Below are experts of layer 8 (counted from 0) of a mixture-of-experts language model. Rows are named router (the router's row for the expert), down (a neuron's output weights, with its number) and show model dimensions 256-383. Each number is 200 + 40 x the weight over its row's rms, rounded and kept within 0 to 999.
After each expert's rows: "comes before" lists some tokens at least twice as common just after its tokens as in all text. This comes from a sample of Wikipedia text that the model never trained on. Tokens count by the router's weight.

# expert 17
router,159,154,231,169,185,126,157,178,195,157,159,238,172,186,156,223,233,236,164,181,189,248,232,200,195,143,187,248,211,246,207,220,182,197,196,148,220,142,125,165,195,209,143,264,205,188,213,136,164,286,120,217,193,254,204,223,168,171,239,154,294,167,218,158,193,153,217,239,215,181,241,198,225,242,164,229,256,197,202,273,205,223,219,228,166,177,195,237,182,150,151,205,261,262,185,144,170,172,149,218,259,158,152,195,258,146,172,249,179,177,154,229,276,147,145,199,139,186,206,218,221,248,273,250,234,155,233,149
down0,141,156,192,205,185,183,172,191,178,195,163,303,137,187,267,82,127,161,272,250,159,167,206,162,207,206,146,200,173,140,195,200,190,154,196,172,228,154,198,224,239,176,201,187,209,102,168,169,231,196,169,159,183,201,226,206,214,146,187,177,193,147,231,190,205,273,195,235,206,229,177,199,185,126,142,186,155,254,263,200,161,196,181,239,236,281,208,216,249,145,200,176,192,216,118,178,109,166,185,239,156,234,252,270,335,156,201,180,232,228,206,193,222,162,193,169,235,198,163,257,253,152,209,254,186,148,192,239
comes before: " |", "\n", " were", " and", " The", " living"

# expert 4
router,170,198,167,208,214,314,268,232,203,147,115,230,142,167,182,197,168,190,219,127,176,183,223,234,249,183,146,222,193,209,239,196,144,189,203,180,157,146,151,203,211,152,179,266,161,249,235,212,236,260,192,207,279,291,135,218,223,208,226,259,163,241,219,197,161,249,198,160,144,123,283,210,178,182,176,240,240,217,159,212,179,161,235,170,160,170,254,173,226,209,231,176,166,212,130,162,247,231,196,154,146,181,216,203,180,210,172,242,206,201,238,204,226,213,127,193,274,268,149,196,225,195,172,230,197,167,169,153
down0,179,195,168,206,125,203,126,156,192,238,162,223,204,202,214,204,246,225,158,192,156,232,170,210,236,232,218,180,186,112,253,195,265,182,201,205,215,252,204,195,271,228,223,197,149,326,153,173,180,168,280,110,222,232,187,146,120,157,264,157,251,192,229,156,140,168,144,216,207,182,169,202,164,200,178,212,199,227,170,233,270,257,196,185,187,234,169,168,216,205,221,204,171,197,231,165,136,210,209,156,161,248,154,239,259,274,151,241,112,178,158,175,244,142,180,169,184,255,183,232,206,224,174,133,220,178,185,237
comes before: "\n", "|", " |", " ", "|---|---|---|", "|---|---|---|---|"

# expert 7
router,186,229,175,208,160,253,228,229,241,251,215,169,163,241,183,228,259,154,124,117,164,199,189,216,157,147,192,226,131,225,179,193,236,236,198,98,180,216,162,181,265,246,171,232,150,169,220,218,204,204,201,172,156,198,241,209,204,250,151,157,168,231,226,181,215,254,277,233,227,241,229,122,187,218,190,174,172,302,178,137,204,214,210,177,185,208,189,189,157,213,244,225,202,222,166,80,202,196,198,114,194,149,190,181,205,207,193,224,165,100,195,198,262,215,243,269,187,226,194,144,198,201,183,203,207,150,217,190
down0,201,143,201,210,146,176,201,163,227,151,267,151,201,185,158,119,222,198,212,192,285,268,188,168,243,214,210,209,176,212,208,234,197,214,171,170,234,207,172,231,181,260,225,140,203,179,274,178,325,304,207,216,236,201,229,140,211,157,231,172,170,157,207,149,223,141,229,167,135,166,210,189,189,127,205,282,267,220,168,162,254,176,190,88,230,194,161,174,170,293,168,188,214,242,219,129,176,191,185,132,191,224,159,212,198,164,144,270,212,293,212,175,166,206,177,224,166,187,189,191,218,247,214,246,178,140,251,204
comes before: " was", " is", " had", " has", " were", " would"

# expert 15
router,274,201,246,252,229,183,134,178,261,204,150,250,173,256,150,217,230,290,140,203,162,187,214,128,245,231,166,248,228,133,225,162,195,279,133,234,205,225,227,261,172,208,255,196,240,267,218,255,262,225,171,155,201,191,202,224,216,205,190,220,260,213,266,242,171,228,255,190,169,209,205,253,184,212,245,192,216,190,181,228,167,181,207,195,189,174,180,207,216,205,153,126,196,141,248,155,253,144,186,192,159,127,260,236,144,152,209,219,238,210,228,139,251,134,159,209,248,208,176,209,195,306,243,229,224,142,193,178
down0,240,214,150,244,189,234,213,261,232,149,246,285,219,259,188,227,234,234,209,232,333,237,206,196,189,188,264,230,187,165,215,204,163,202,130,189,198,225,263,272,173,231,176,222,234,257,261,219,249,176,182,147,190,185,213,204,196,190,169,213,130,197,243,179,244,233,181,143,173,252,157,135,233,168,233,145,181,140,240,202,203,140,235,310,184,184,269,201,197,181,236,250,208,205,182,248,212,197,240,206,184,111,192,147,173,184,219,257,308,258,167,202,213,208,212,222,120,218,199,213,197,209,129,157,138,223,195,202
comes before: "\n", " =", " ==", " ===", " List", "==="

# expert 22
router,199,199,187,112,97,183,148,205,241,257,148,262,202,205,225,248,182,238,257,163,172,156,190,239,233,83,188,234,169,239,139,263,178,186,232,177,204,214,151,190,182,194,195,160,208,163,222,201,181,279,156,189,205,239,217,237,201,248,154,215,217,231,180,221,222,219,189,183,244,302,245,259,199,239,233,230,212,287,231,192,214,164,261,179,200,229,182,191,146,219,172,205,264,229,174,159,262,205,215,213,126,275,204,226,176,141,184,182,164,133,212,233,281,158,234,182,246,239,243,151,199,183,273,220,217,80,207,216
down0,196,193,173,158,190,244,171,262,199,240,179,151,287,166,251,190,215,168,145,243,231,219,192,154,291,194,152,216,156,246,146,177,207,203,178,232,242,172,162,215,224,157,166,188,231,162,196,158,149,189,242,247,175,177,189,211,238,155,228,155,186,199,180,255,171,154,193,210,183,168,148,270,180,250,234,186,209,222,222,172,199,248,222,233,174,271,146,127,285,207,212,230,176,227,311,219,174,168,263,199,225,236,145,220,199,176,113,218,178,163,194,247,194,206,178,234,303,159,183,225,219,222,164,214,249,132,243,191
comes before: " and", " The", " but", " which", " including", " In"

# expert 10
router,234,189,171,95,229,252,189,206,184,196,235,225,213,270,150,143,214,227,256,203,205,247,236,203,282,205,197,212,158,263,185,259,188,208,150,206,149,195,119,191,211,151,149,179,301,229,225,178,256,140,159,210,150,205,235,169,202,211,208,171,138,147,207,192,167,264,192,118,251,200,209,222,128,193,217,248,260,200,205,220,166,121,184,174,170,237,209,152,171,224,187,166,183,152,207,242,192,247,156,163,215,194,240,129,205,106,207,244,219,194,172,239,216,312,187,157,170,182,203,209,192,169,198,222,199,267,220,288
down0,227,215,220,177,205,178,237,179,201,158,183,171,239,221,150,153,178,114,186,191,154,179,195,256,125,260,168,164,219,188,154,211,200,171,269,130,228,173,188,187,226,219,211,179,217,193,164,221,301,254,201,199,260,172,277,162,231,181,247,228,142,153,178,189,175,215,147,198,179,282,221,250,252,209,147,168,203,242,171,221,147,194,257,143,157,189,232,222,249,224,171,275,205,159,102,199,218,174,222,186,127,158,174,272,258,143,162,201,234,194,177,201,222,277,142,177,160,181,202,179,191,225,174,166,249,261,167,142
comes before: " |", " years", "',", "–1", "th", " m"

# expert 9
router,209,220,148,240,259,180,207,219,218,207,213,184,215,175,169,176,154,186,231,74,194,178,249,229,210,143,180,216,193,235,143,212,101,202,240,192,230,177,132,170,234,137,141,174,180,142,205,131,282,180,175,193,206,246,254,200,171,187,150,186,231,152,220,171,192,178,175,166,184,231,160,151,247,187,238,206,262,209,211,271,191,116,200,210,212,208,183,121,231,282,173,233,173,185,230,239,201,208,198,267,224,191,219,273,258,228,187,229,235,217,292,215,225,150,221,194,233,171,215,187,169,246,219,121,184,199,125,205
down0,252,165,247,178,208,120,197,207,154,273,153,207,219,251,210,197,236,116,246,210,213,137,178,199,219,189,164,192,161,158,163,217,181,134,157,247,140,176,259,192,224,261,187,147,256,262,217,197,272,218,218,141,213,251,189,218,205,220,192,267,261,159,92,167,231,190,182,98,196,158,249,253,216,159,169,204,241,252,205,191,263,192,242,193,186,169,149,166,126,193,168,233,250,243,178,216,197,303,205,157,145,343,196,232,142,210,183,177,235,217,193,106,144,225,233,265,258,282,178,199,190,220,217,256,179,215,244,156
comes before: " of", " in", " for", " to", " and", " on"

# expert 23
router,261,180,188,175,177,169,206,209,234,183,145,169,140,233,168,182,160,230,179,132,178,194,131,245,223,191,187,232,178,187,184,202,130,216,160,261,199,191,159,189,251,154,164,163,156,166,151,189,207,199,277,140,239,191,238,191,188,287,257,276,236,158,270,241,250,188,212,198,216,205,203,266,232,214,177,193,105,147,236,150,224,147,214,219,229,207,168,170,149,156,247,222,200,236,179,240,162,197,163,233,172,251,246,188,277,215,240,150,246,200,182,235,199,224,257,172,247,184,218,217,182,240,192,146,179,220,268,190
down0,210,199,117,241,188,160,223,169,209,189,200,199,194,264,179,179,172,182,205,156,254,276,201,238,195,151,193,139,235,248,194,224,125,269,200,235,223,243,250,255,226,190,242,112,225,253,204,164,164,205,230,185,209,156,243,186,117,217,135,116,168,205,224,152,188,214,140,126,238,184,270,193,188,97,173,193,88,257,153,169,243,200,291,165,153,185,195,238,159,168,236,324,153,195,175,210,213,238,248,75,177,208,134,156,219,202,136,175,205,257,253,161,267,233,159,186,173,286,190,206,239,150,188,223,185,198,180,232
comes before: " the", " to", " by", " in", " a", " that"

# expert 20
router,193,204,178,213,207,160,216,143,166,224,262,236,173,272,216,180,140,209,178,252,184,238,186,221,170,94,125,138,180,198,238,199,251,137,199,223,229,229,218,166,217,239,256,171,220,154,188,209,230,165,237,182,183,147,191,115,252,150,218,265,153,123,157,140,231,196,191,218,135,176,184,270,249,171,211,284,108,175,191,173,206,176,194,200,136,207,200,186,171,196,202,153,260,188,217,230,128,202,208,244,235,223,184,165,275,240,185,162,195,220,141,153,186,206,193,167,183,187,212,174,222,232,201,236,203,257,219,200
down0,232,229,201,151,213,201,130,225,163,160,150,152,185,180,152,192,263,201,271,240,133,208,239,190,200,110,206,207,202,126,199,190,265,252,207,160,150,197,235,220,233,160,198,184,199,249,166,158,193,252,238,191,210,237,213,298,175,273,183,144,203,172,161,158,268,256,167,243,154,201,177,201,247,217,226,182,188,177,211,214,223,222,222,168,136,159,212,165,196,243,243,186,205,312,224,199,198,149,158,207,163,152,146,146,188,181,202,190,199,178,164,207,184,243,169,146,245,237,210,221,204,227,173,175,214,133,226,236
comes before: " the", " a", " his", " least", " its", " an"

# expert 1
router,215,183,185,215,99,226,211,192,173,233,156,248,208,210,231,176,206,102,249,247,201,277,209,157,156,108,267,165,245,131,223,181,170,147,202,251,226,129,180,189,145,256,207,229,184,207,175,175,157,147,239,273,175,274,187,274,211,229,233,243,170,246,216,116,145,212,177,156,230,265,189,178,183,219,151,268,240,181,162,221,220,224,213,230,196,214,165,164,160,241,158,138,225,129,183,181,82,172,224,224,152,226,190,236,134,195,176,228,178,176,209,205,161,146,151,146,167,181,159,151,187,200,233,228,165,137,180,184
down0,172,222,154,298,175,128,206,198,196,185,256,197,244,201,176,205,129,260,226,212,251,259,214,215,217,235,226,260,237,240,225,207,205,153,155,214,221,227,98,223,209,137,248,159,153,175,230,217,233,248,116,204,144,182,222,217,211,206,120,183,287,213,213,153,192,180,141,168,228,331,192,161,154,200,179,284,167,145,246,202,227,177,226,226,203,190,198,139,205,201,135,193,201,211,260,282,185,151,244,203,147,201,185,254,147,194,186,196,175,175,172,223,263,199,211,209,180,165,141,160,140,228,204,197,207,174,244,171
comes before: " |", " 0", " 1", " 2", "|", " 3"

# expert 21
router,152,212,175,250,199,209,148,211,185,230,206,214,184,231,161,274,180,239,152,164,232,213,140,224,186,252,229,208,182,232,167,167,204,176,197,196,129,209,240,234,187,216,140,180,167,232,175,248,187,146,170,151,194,176,174,178,189,233,228,180,157,184,223,203,208,219,247,267,218,229,184,211,216,168,246,155,191,277,231,148,271,230,241,320,224,206,213,268,284,163,277,227,279,200,185,216,257,261,185,211,161,236,174,143,143,172,162,181,242,151,252,198,156,186,146,229,276,243,182,201,239,240,175,189,239,205,172,191
down0,210,182,165,234,134,297,224,247,221,243,146,113,234,169,200,199,224,218,198,256,45,225,254,197,242,152,184,181,210,209,201,206,231,292,171,216,146,186,217,104,172,226,229,253,160,242,197,228,155,236,223,274,249,284,203,205,181,231,157,225,136,266,227,209,172,229,236,221,196,175,250,203,188,143,199,227,223,168,287,234,196,226,174,172,160,166,207,209,225,152,200,164,195,180,222,123,226,265,206,177,195,208,202,176,163,197,166,224,226,246,215,192,210,217,232,196,173,233,179,203,185,231,166,215,183,140,217,258
comes before: "-", "\n", "|", "=", "The", "=="

# expert 3
router,267,174,322,200,235,224,238,185,224,229,223,218,202,233,230,235,198,186,196,243,174,182,228,174,256,237,195,138,289,93,229,225,225,220,184,208,245,211,229,274,162,220,218,236,195,158,125,208,149,175,135,207,330,223,187,201,211,161,235,162,157,219,243,158,237,190,226,176,217,186,154,215,175,235,136,201,211,179,215,137,215,250,194,190,163,164,139,200,252,232,224,154,183,155,259,277,137,220,201,223,143,205,240,192,182,195,174,256,166,207,218,187,182,139,265,196,218,122,257,197,307,229,226,205,172,258,154,198
down0,230,183,212,201,199,283,164,156,194,134,210,207,239,202,191,147,170,221,156,192,175,215,189,219,213,216,186,107,235,222,247,162,244,251,178,168,139,216,194,206,195,227,172,222,126,221,263,191,225,164,193,173,193,197,223,142,190,137,210,232,184,254,223,234,221,223,219,201,304,203,156,202,166,212,216,200,239,273,135,210,175,217,149,239,215,194,124,187,238,185,146,149,150,166,190,219,243,181,253,229,186,232,198,258,227,232,182,246,219,244,72,165,266,223,128,174,231,89,272,210,199,218,246,180,167,161,242,301
comes before: " the", " his", " its", " their", " other", " these"